python train.py --n_layer=10 --d_model=512 --n_experts=32 --experts_per_token=2 --d_expert=192 --d_shared_expert=448 --activation="swiglu" --moe_layers=[0, 1, 2, 3, 4, 5, 6, 7, 8, 9] --router_score="sigmoid" --normalize_top_k=false --routed_scale=1.0 --balance_loss=0.00105 --balance_bias=true --router_logit_norm=1.5 --shared_expert_gate=true --init_std_router=0.0188 --lr_router=0.000405 --n_head=6 --n_kv_head=6 --head_dim=64 --vocab_size=7847 --norm="rmsnorm" --norm_place="pre" --norm_eps=1e-05 --positions="rope" --rope_base=10000.0 --rope_fraction=1.0 --qk_norm=false --attn_scale=0.125 --tie_embeddings=false --parallel_block=false --init="normal" --init_std_qkv=0.0249 --init_std_o=0.00556 --init_std_up=0.0249 --init_std_down=0.00556 --init_out_by_depth=true --optimizer="soap_variant" --lr=0.0018 --beta1=0.95 --beta2=0.99 --weight_decay=0.12 --lr_head=0.00528 --grad_clip=1.0 --warmup_steps=200 --schedule="wsd" --decay_fraction=0.407 --decay_shape="linear" --final_lr_fraction=0.0 --batch_tokens=[32768, 65536, 98304] --seq_len=1024 --doc_mask=true --train_tokens=561400000 --steps=9121 --dataset="wikipedia_en"
Below are experts of layer 6 (counted from 0) of a mixture-of-experts language model. Rows are named router (the router's row for the expert) and show model dimensions 384-511. Each number is 128 + 24 x the weight over its row's rms, rounded and kept within 0 to 255.
After each expert's rows: "mostly gets" lists some tokens that are sent to it at least half of the time. This comes from a sample of Wikipedia text that the model never trained on.

# expert 9
router [113  87 132 153 134 145 114 119 156 119 130 113 122 144  99 150 114 133  97 123 148  97 141  80 105 138  93 131 144 124 130 120  57 123 117 136 148 133 123 138 177 134  84 156 142 121 138  89 147 117 128 167 155 136 103 120 172 177 111 148 160 145  91 137 116  84 187 127 163 123 108 135 133  91 150 114 142 152  94 174 121 127  98 134  80 150 135 154 124 137  79 115 101 118 141 115 130 128 152 138 103 135 147 135 135 141  97 119 115 124 131 102 128 121  96 135 105 128 156 161 135  75 135 149 139 121  91 140]
mostly gets: " %", " Apps", "|---|---|---|---|---|\n", "|---|---|---|---|\n", "|---|---|---|---|---|---|\n", " Candidate"

# expert 19
router [138 154 145 135 164 109 137 173 145 115 124 118 158 147 187 140 159 135 119 135 119 120  91  98 130 141 122 101 142 158 129 139 144 119 130 109 110 137 149 101 121  85 132  97 117 184 126 106  96 138 123  82 101  95 122 108 110 140 210 123 122 101 111 166 123 127 126 143 132 133 123 150  97 108 104 169 130 131  97 105 165 123 152 126 103 145 102 116 122 115 127 146 133 111 133 152 161 136 145 138 105 145 127 103 135 142 153  96 144 121 137 121 155 130 106 144  94  98 128 135 158 126  93 132 116 144 117  92]
mostly gets: "ñ", "ão", " Chile", "ía", " José", " la"

# expert 17
router [117 112 117 148  72 109 138 102  65 118 127 164 150 110 166  96 144 143 150 146 177 116 107 139 101  89 133 122  82 101 130 119 151 124 128 142 141 100 101 147 130 118 165 131 162 103 132 132  98 144 170 122 102 111 147 166 107 115  85 103 144 131 136 128 191 142 105  79 137 154 156 119 113 168 114 150 127 130 151 147 116 114 118 103 116 139  83 161 125 131 195 169 109 133  90 151 141 134 136 128 146 144 159 120 144 152 115  92 120 138 127  97 128 118 164  91 149  78 137 122 152 148  80  93 122 122 153 120]
mostly gets: " ent", " occup", " Georg", "″E", " Luc", " em"

# expert 12
router [122 102 146 156 170 154 138 140  86 120  85 111 130 121 138 126 118 145 135 102 134  83  91 124 117 127 122 108 100 122 125 105 131  89  83 141 111 108 180  75 154 140 137 150  93 124 121 140 112 123  92 101 131 146 103 180 124 136 129 116 120  90 145 125 142 154 149 108 120 168 121 121 104 125 172 102 141  70 133 110  99 138 112 147 144 142  94 153 114 129 123 119 152 122 110 124 146 143 170 120 100 138 118 135 115  84  97 138 133 135 118 125  97 136 135 128 130 151 154  85 114 118 142 106  87  99 135 140]
mostly gets: "19", "20", " sq", "born", "18", " Hong"

# expert 14
router [139 141  85  64 147 153 122 150 125 141 125 103 141 150 137 168 120  86 107 126  94 123 127 126 131 161 138 137 139 151 137  75 100 128 113 123 112 138 176 122 145 128 136 179 105 125 150 134 142 155 125 136 135 128 147 101 131 130 160 152 116 116 113 167 105 156  90 109 132 127  67 111 149 128 148 125 128 128 116 125 131 106 122 123 102 140 106 134 128 121 137 131 124 119 146 120  90 140  97 138 113 192 118 153 142 131 157 121  88 106  96 137 120 127 121 138 110 126 131 139  93  91 134 144 138 145 110 138]
mostly gets: " in", " T", " In", " t", "In", " for"

# expert 21
router [176 149 152 116 151 183 112 104 164 102 117 143 134 102 113 141 118  78 146  90 129 101 145 141 141 131  89 124 115 138 150 128 125 143 142 118 127 112 176  87 148 143 102 144 153 131 152 129 134 127 130 132 157 152 112 110  98 105 135 132 136 104 149 129  93 151 139 164  79 126 145 152 120 139  83  88  70 145 101  93  90 137 148 129 142 116 140 144  85 135 152 139 136 130 143  97  91 116  95  93 104 120 132 119 107 123 146 143 171 131  95 119 103 121  94  98 111 151 159  87 120 158 162 133 110 167 144 149]
mostly gets: ".\n\n", "==\n", " =\n\n", "==\n\n", "===\n", "===\n\n"

# expert 30
router [101 183 124 144 113 115 108 160 130 131 172 168 122 100 115 146 132 137 109 141 132 139 116 146 129 142 147 130 180 107 116 143  67 122 148 102 152 105  97 130 140 164 167  82 102 156 124  97 139 134 133 131 114 133 134 114 100 156 170 112  81 138 187 124  78 130 128 152  78  82 118 132 155 121 109 123 130 131 159 119 142 150  87 112 155 163 141 106 120 107 114 132 121  93 121 119  93 130 118 107 115 100 128 133 139  89 202 123 108 140 168 149 112 122 139 155 159 146 135 157  98 125 142 103  92 147 121 130]
mostly gets: " album", " guitar", " song", " band", " vocals", " chart"

# expert 31
router [100  84  81 103 110 114  96 138 137 144 122 100 127 101 111 133  86 113 142 156 123 155 135 132 152 102 113 130 173 124 106 171 112 167 124 136  82 171 115 100 134  94 134 132 125 110 130 171 125 115 124 158 118 137 111 107 131 145 124 114 123 146 108  86 169 140 133 139 100 143 103 120 124 138 137 110 150 105 136 132 152 118 109 117 132  97 114 110 110 108 118 156 172 173 152 133 118  93 132 115 149  98 115 103 128  85 134 103  91 155 131 116 119 155 108 135 154 143 114 126 113 149 120 131 105  86 137 129]
mostly gets: " c", " ad", " Ad", "back", "Ad", " Man"

# expert 20
router [ 95 131 128 136 137 147 151 132 120 156 165 108 100 146 179 135 133 162 120 129 142 172 150 137 120 145 160  92 135 139 149 137 112 181 128 114 175 117 120 128 153 138 156 149  64  88 133 141 154 134 128 152  81 109 150 118 116 112 161  93 107 129 120 115 149 166  95 101 107 129 156  87 150 144 117 116 102 145 135 139 141 138 111  93 156 148  90 180 146 144 157 118 103  75 150  99 145 119 124 136 126 103 108 131 149 127 162 146 133  97  81  97 108  84 155 129 142 141 114 122 164 121  97 132 162 149 151 171]
mostly gets: ".", "\".", " However", ".\"", " .", " because"

# expert 6
router [121 129 166 126 153  87 118 128  99 148  65 144 147 141  94 125 157 129 144 133 108 131 150 115 117 129 123 163 108 116 106 127 157 141 131 103 131 149 127 143 135 133  95 137 132  83 190 108  89 130 142 158 140 128  66 161 172 164 187 135 120 124 133 161 140 129 121 116 102 108 124 104 169 113 121 102 141 118 131 157 145  76 106 128 142  84 135 136 117 124 147 123 158 117 124 138  59 118 144  76 119 102  96 157 119 113 116 170 196 123 184 124 168 136 113 121 173 123 110 110 100 105 122  93 128 116 100 191]
mostly gets: " States", "iginal", "edom", " List", "pp", "bles"

# expert 4
router [ 90 137  85  97 127 121 129 104 154 152 103 154 146 172 145 159 134 140 134 111 119 109 139 133 168 133 171 134 140 121 127 105 115  95 138 107 154 133 170 100 123 164 112 173 106 134 105 148 104 110 137 131 146 148 166 130 156 181 127 131 127 106 141 165  88 106 124 114 106 132 146 175 171 143 140  97  88 123 181 140 165 113 130 119 147 117 150 113 105  86 129 111 159  99 153 155  87 142 143 107 106 182 144  81 128 137 111 140 116 136 134 140 130 113 134 157  84 156 126  70 104 131 160 151 108 132  94 102]
mostly gets: "n", "en", " Sen", " Den", " ren", " Ken"

# expert 25
router [143 152 156 156 170 149 152 130 127 155 105  97 143  93 140 138 153 102 146 104 126 170  86 110 140 115 135 135 144 142 127 141 110 159 145 114 116 122 116  93 108 111 108  78 138  98 127  59 143 128 134 123 148 133 158 139 128 142 126 111 147  75 133  86  99 106 178 143 127 117 130 112 107  77 135 140 120 153 144  83 154 139 155 110 132 128 124 114 110 139 122 131 120 170 126 127 130 110 129 117 205 129 151 128 131 129 126 151 156 132 118 108 125 135  97 125  84 117 143 143 138 119 141 126 127 114 144 106]
mostly gets: " re", "m", "l", "p", " exper", " medalist"

# expert 18
router [118 132 105 153 100 125 114 132 113 126  87  96 145 142 150 125 135 164 156  93 129 113 141 112 126 118 148 163 102 133 102 187 139 108  94 101 113 124 136 156 117 132 125 163 118 110 128  81 147 147 106 104 101  91 165  95 144 138 136 140 128 144 162  81  95 100 130 101 178 132 151 141 135 127  61 141 121 143 132 142 129 151  86 104 132 145  91 145 112 138 166 102 150  85 149 179 157 117 173 102 114  94 151 165 119 119 102 124 130 135 129 157 123 104 137  99 113 169 138 139 131 110 140 138 138 143 150 124]
mostly gets: " been", " was", " being", "ely", " be", "ally"

# expert 1
router [121 122 152 170 143  88 149 120 114 129  91  95 122 138 142 132 126 135 140 189 116 120 113 129 157 104 157 115 117 127 178 136  68 148 173 119 135 128 155 110 138  94 136 108 147 114 112 138 122 138 153 117 135 131 109 142 105 109  81  79 166 126  90  95  99 121 117  97 130 181 119 103 139 148 124 151 141 142 140 137 134 107 135 147 142 128 129 125 160 112 119 121  94 159 125 157 134 126 133 135 123 119 153 155 132 112 144 144 111 157 153 123 143 100 148  81 144 159 132 136 135 131 134 184 129 132 141 130]
mostly gets: " which", " It", " this", " who", " it", " such"

# expert 5
router [177  74 146 171 137 138 108 108 124 116 105 144 176 140 130 156  79 121 165 164  86 119 173 129 180 179 127 150  82 143 137 123 110 139 148 162 158 173 132 112 150 138  87 106 155 113  97 137  91 166 115 111 164 131 148 148 134 108 101 117 148 172 153 120 111 160 146 125 153 160 111 155 113 128 143 129 146 137 114 158  91  92 153 106 131 122 170 100 154 125 111 127 118 142 107 115  94 148 114 130 111 144 107 132 134 156 122 165 138 129 146 127 109 140 103 110 131  92 140 171 154 167 116 168 100 130 117 119]
mostly gets: " Coordinates", " married", " Born", " Died", " Phylum", " Binomial"

# expert 27
router [140 108 155 133 104 135 126 193 137 145 122 124 128 135 149  73 142 124 133 171 135 108 146 132  98 103 121 120  87 112 178 117 157  85 141 148 149 116 121 131  96 141 150 119 126 147 155 151  86 105 135 155 139  71 141 113 119 129 124 146 117 136 123 126 175 165  79 118 118 130 127 112 115 137 112 156 121  88 122 124 169 131 131 100 133 125 119 156 113  98 132 176 121  90 130  88 180 115 151 122 106 114 125 156 105  92  88  76  75 119 103 121 132 138 158 148 143 114 107 139 131 106 116 146 154 137 144  97]
mostly gets: " Art", " work", " building", " development", " art", " design"

# expert 0
router [148 107 128  72 123 176 107  81 154 145 141 181 132  93  93 115  71 121  71 124  89 164 137 117 101 122 131 121 104 165 143 185 152 144 180  97 165 122 147 153 139 126 139 127 128 100 104 111 124  99 137 189 168 113 142 167 130 134 124 129 110 142 124 107  95 148 108 131 121 125 189 128 116 153 124 120 150 120  87 155 154 156 142  94 124 118 125 162 121 130  98 105 114  79 130 112 144  91 103 113 137  55 116 177 107 126 129 109 116 134 107 109 121 111 115 113 156 134 111 136  65 117 148 145 108 124 144 149]
mostly gets: "as", " Az", " bas", "UT", " satell", " Pas"

# expert 11
router [ 65  94 121 153 126 144 115 120 120  97 122 156  85  80  81 141 161 143 143 141 120  93  99 140 152 127 138 109 151 116 124  95 139 156  83 157 121 103  96 135 167 112 166 117 138 102 129 123 142  69 124 139 134 159 137  79 155 100 118 106  96 112  94 124 123 103 178 123 125 153 129 123  91 113 141 116 104 128 141 103 131 185 117 145 170 169 128 154 166 120 156  90 163 150 110 149 127 127 126 124 126 173  78 171 120 129 131 138 149 119 109 111 145 118 183  81 124 139 113  85 135 136 125 139 103 124 157 128]
mostly gets: " latter", " largest", " con", " next", " highest", " original"

# expert 10
router [120 123 138 104 111  93 116 140 153 158 127 106  79 133 138 131 120 129 134  76  78 183 167 115 126 146 136 124 137 144 137 120 153  90  80 100 129 103 156 134  93 137 143 142 127 116 143  61  92 161 116 119 119 140 132 149 131 123  88 133 106 124 120 154 186 146  97 109 125  99  89 121 116 105 138  96 124  87 134  64 106 146 116 170 128  86 136 109 160 136 104 144 156 116 103 149 121  98 115 137 153 124 162  67 127 152 104 107 128 145 106 143 115 169 146 135 149 125 127 100 108 188 136 102 144 121 136 150]
mostly gets: " became", " known", " name", " As", " as", " named"

# expert 7
router [152 140 164 144  65 135 131 117  97 127 128 133 108 138 174 103 138 146 183 159 155 143  95 149  90 109 106 118  85  93 169 121 171 134 124 174 153 117  77 132  88 116 171 137 153 147 117 151 111 157 165 108 100 104 114 168 113 102 102 122 124 142 126 128 176 164  99 102 141 142 136 123 122 153 124 140 135 124 154 127 143 120 136 117 117 147 121 119 145 149 161 141  88 136 111 140 145 157 134 146 123 132 131 135 143 137 113 121 141 146 145 120 156 111 158 136 156  76 118 122 136 154  80  99 135 105 148 104]
mostly gets: "°E", "?", "%", " Wang", " Walker", " FRA"

# expert 23
router [ 81 143 127 116 163 152 122 108 116 146 166 124 158 107 121 113 137 149 147 152 129 118 142 137  99 113 145  79 130 122  99 131 156 130 157 128 103 134 132 112 152 110  92 142 156  78 128 164 141 126 177 103 116 169 136 109 131 140 125 116 164 136 116 141 132  92 135 116 120 156 103 123 117 151 123 125 124 140 144 166 100  86 145 136 106 103 139 125 101 111 108 121 192 167 141 165 150 149 127  98 164 142 107 126 167 186 173 122 167 101  85 114 144 153 123 150 141 137 175 137 108  78 158  99 135 197  80 165]
mostly gets: " more", " less", " impro", " ins", " no", " div"

# expert 26
router [138 140  99 148 120  63 134 142 137 118 119 106 106 117 123 109 111 143 106 140 133 146 154 183 155 106 153 112 131 124  95 144 113 137 133  82 131 112  91 110 124 124 141  79 128  98 139 174 116 148 129 168 137  98 106 148 170 156 141 123 151 113 145 124 143 108 141 146  97 142 130 105 142 152 181 157 110 147 102 168 125 129  85 131 147 147 130 116 133 165 114 141 138 122 139 117 176 122  93 121 112 125 155 150 151 130 127 154 118 121 167 135 160 163 102  93 147 154 141  87 102 146 117 117 113 164 130 109]
mostly gets: " York", " University", " London", " California", " Washington", " England"

# expert 28
router [126 119  89 119 175 120 117  97 151 113 140 118 144 141  97 134 100 104  99 100 122 143 136 100 141 117 134 157 149 125 143 125 124 169 128 112  91 181 141 147 150 124 115  88 138  86 140 132 116  93 119 122 167 103 166 104 153 148 114 106 111 127 141 106 153 129 145 132 113 126 214 145 122 131 126 123 104 128 139  96 158 161 114 103 153  99 162 146 155 138 107 164 143 116 153 129 167 162 138 105 153 153 112 117 142 111 108 123 144 119 164 122 105 161 153 164 114 124 145 137 108 157 131 120 120 116 151 131]
mostly gets: " of", "ut", " de", "her", " rel", " Cl"

# expert 2
router [ 79 133  77  84 139  91 135 122 149 114 143 105 120 143  89 138 111 123  71 133 122 109 160 126 122 160 161  97 101 146 135 124 121 135  97 145  97 130 200 132 109 144 131 142  96 176  69 170 149 107 120 102 155 167 116 111 127 115  54 110  77 159 107 112 111 114 102 148 132 134 118 151 172 136 137 115 102 162  85 122  99 155 152 168 118 144 159  75 143 111  90 127 167 130 127  98 149 139 162 192 123 119  90 125  95 108 109 115  99 103 143 178 119 130  64 132 115 144 134 132 116  95 184 166 141 160 108 156]
mostly gets: "\n", " |\n", ")\n", ".\n", ";\n", "\"\n"

# expert 13
router [123 145 106 117 105 135 130 107 119 119 138  92 115 152 110 119 146 116  87 133 133 142 145 126 103 158 123 111 137 130 139 130 147 170 149 108 125 122 124 138 139 132 149  84 102 111 141 161 164 131 134 139 128 158 139 112  97 132 113 129 153 120 125 107 124 132 147 179 129 140 107 153 109 157 109 126 159  99 103 103 118 127 110 145 100 123 104 142  99 162  92 121  94  80 123 116 124 125 136 161 101 144 176 155 115 106 142  87 119 141 134 188  75 120  95 130 120 133 100 108 100 130 108 169 142  92 149  70]
mostly gets: "ski", " Austria", "berg", "ić", "mann", "kov"

# expert 29
router [152 143 158 142  80 127 125 116 103 130 124 130 110 132 158 100 139 147 188 160 156 143  95 153  89 111 105 126  81  97 163 114 177 141 122 178 157 123  76 132  86 123 172 134 155 159 127 143 106 154 166 117 108 108 117 167  97 105 107 124 114 144 126 129 167 165  96  99 146 142 130 136 127 147 127 144 138 136 143 131 136 115 142 122 114 146 118 125 149 148 169 138 100 130 109 144 145 156 142 139 120 130 135 135 135 141 121 118 141 128 142 122 160 103 153 137 160  85 115 119 124 165  84 100 142 100 149 105]
mostly gets: " soldiers", " BC", "usic", " citizens"

# expert 22
router [156 130 161 143  74 134 131 111  93 132 121 131 108 126 170 103 144 140 187 165 163 143  91 154  97 101 113 122  84  95 159 118 168 127 129 159 157 122  81 134  87 121 168 147 152 156 133 151  98 154 168 118 100 107 130 158 104 102 108 103 127 153 131 121 185 168 103  98 143 141 133 133 123 154 130 141 134 133 151 122 133 117 141 119 114 153 107 126 148 153 174 140  93 128 111 146 151 158 139 141 121 133 135 132 139 147 119 111 132 134 148 130 160 107 152 140 158  86 119 118 130 156  85  94 143  98 153 107]
mostly gets: " Colonel", " Secretary", " Polish", " Poland"

# expert 3
router [161 172 155  81 111 137 145 146 134 106 141 144 129 116 132 149 154 157 103 129 149 138 108 151 102  91 151 102 125 136 100  95 107  90 160 126 123 157 154 160 108 113 144  89 151 105 101 159 112 141 121 159 137 139 143 187  99 122 140 161 141 139 160 134 134 139 133 112 120 117 169 147 127 149 113 137 122 117 153 165 134 123 110 151 139 120 129 108  89 150 176 159 123 142 124 124 113 109 133 146 139 108 172 106 130 152 117 177 105 141 109 147 127 106 160 134 169 125 143  64 143 158 136 126 115 105 167 167]
mostly gets: "°N", " defeated", " at", " join", "′", " joined"

# expert 16
router [151 140  99 120 118 171  98 157 124 122 188 155 171 138  83 107 127 145 141 112 170  80 130 173 127 135 143 112  99 127 163 142 124 157  92  86 110 115 117 113 105 147 147 155 115 121 105 138 109  88 126  74 122 171 154 144 142 108 164 135 131 145 108 146 124 124  95  81  84 104 142 137 155 103  92 118 105 157 150 117 158 129 135 108 144 117 106 117  82 156 158 146 157 101  89  85 155 132  88 131 123 101 140 141 135 137 123 134 145 105 148 161 129 125 139 151 138 137 165 111 147  96 153 104 124 130 111 177]
mostly gets: " fire", " hand", " £", " aircraft", " kg", " billion"

# expert 24
router [130 137 117 115 137 148  88 152 131  92 137 134 134 157 116 102  93 146 102  95 154 156 126 109 102 132 112 160 134  86  92 126 164 136 144 137 108 110 145 127 102  98 124 175 146 156 122 164 123  92 143 156 112 152 136 104 142 101 106 127 128 135 156 135 121 144 144 132 127 125 130 126 130 119 136 150 124 141 136 124 137 116 174 175 145 145 101 178 106 116 113 136 124 137 116  98 112 144 126 101 165 141 128  97 123 136 119 141 138 147 140 123 104 136 158  94 144 126 119 154 139 124 156 166 102 133 104 125]
mostly gets: " and", " or", " &", " but", " He", " And"

# expert 8
router [153 116  88 138 130  76 119 131 127 145 160 145 137 159 105 114 123 122  70 144 134  91 177 117 135 123  95 114 120 138 114 135 101  86 151 130 120 108  88 127 155 153  74 115 105 150 138 134 153 131 103 131 146 148 101 167 139  95 163 139 116 153 137  71 110 119 132 148 106 151 148 162  51 146 138 138 169 138 169 153 111 126 154 134 127 123 161 151 156  95 136 105  80 206 143 175 162 127 124  99 107 124 119 117  84 151 144 150 133 133 113 159 133 141 126 116 106 144 124 178 160 103 100 110 144 156 127 148]
mostly gets: " Phylum", " genus", "idae", " Raj", " Animalia", " Legislative"

# expert 15
router [135 111 120  97  88 140 211 126 133 134 177 154 138 112 131 111 109 131 119 131 140 102 120 115 109 101 128 170 124 135  85  79 160  94 138 138 112 134  91 147 119 147 127 130 135 135 112 109 147 103 144 138 126 121 157 140 133 142  97 147 133 122  95 131 110 101  85 118 125 153 119 100 165 151 106 134 161 128 117 106 162  91 154 103 175 148 159 123 145 174 101  86 133 123 147 111 135 128 110 124 113 121  85 116 126  88 186 124 141 155 113 124 154 135 160 106 105 142 150  99 143 119 122 133 128 106 130 133]
mostly gets: "i", " Nominated", " television", " Cinem", " film", " films"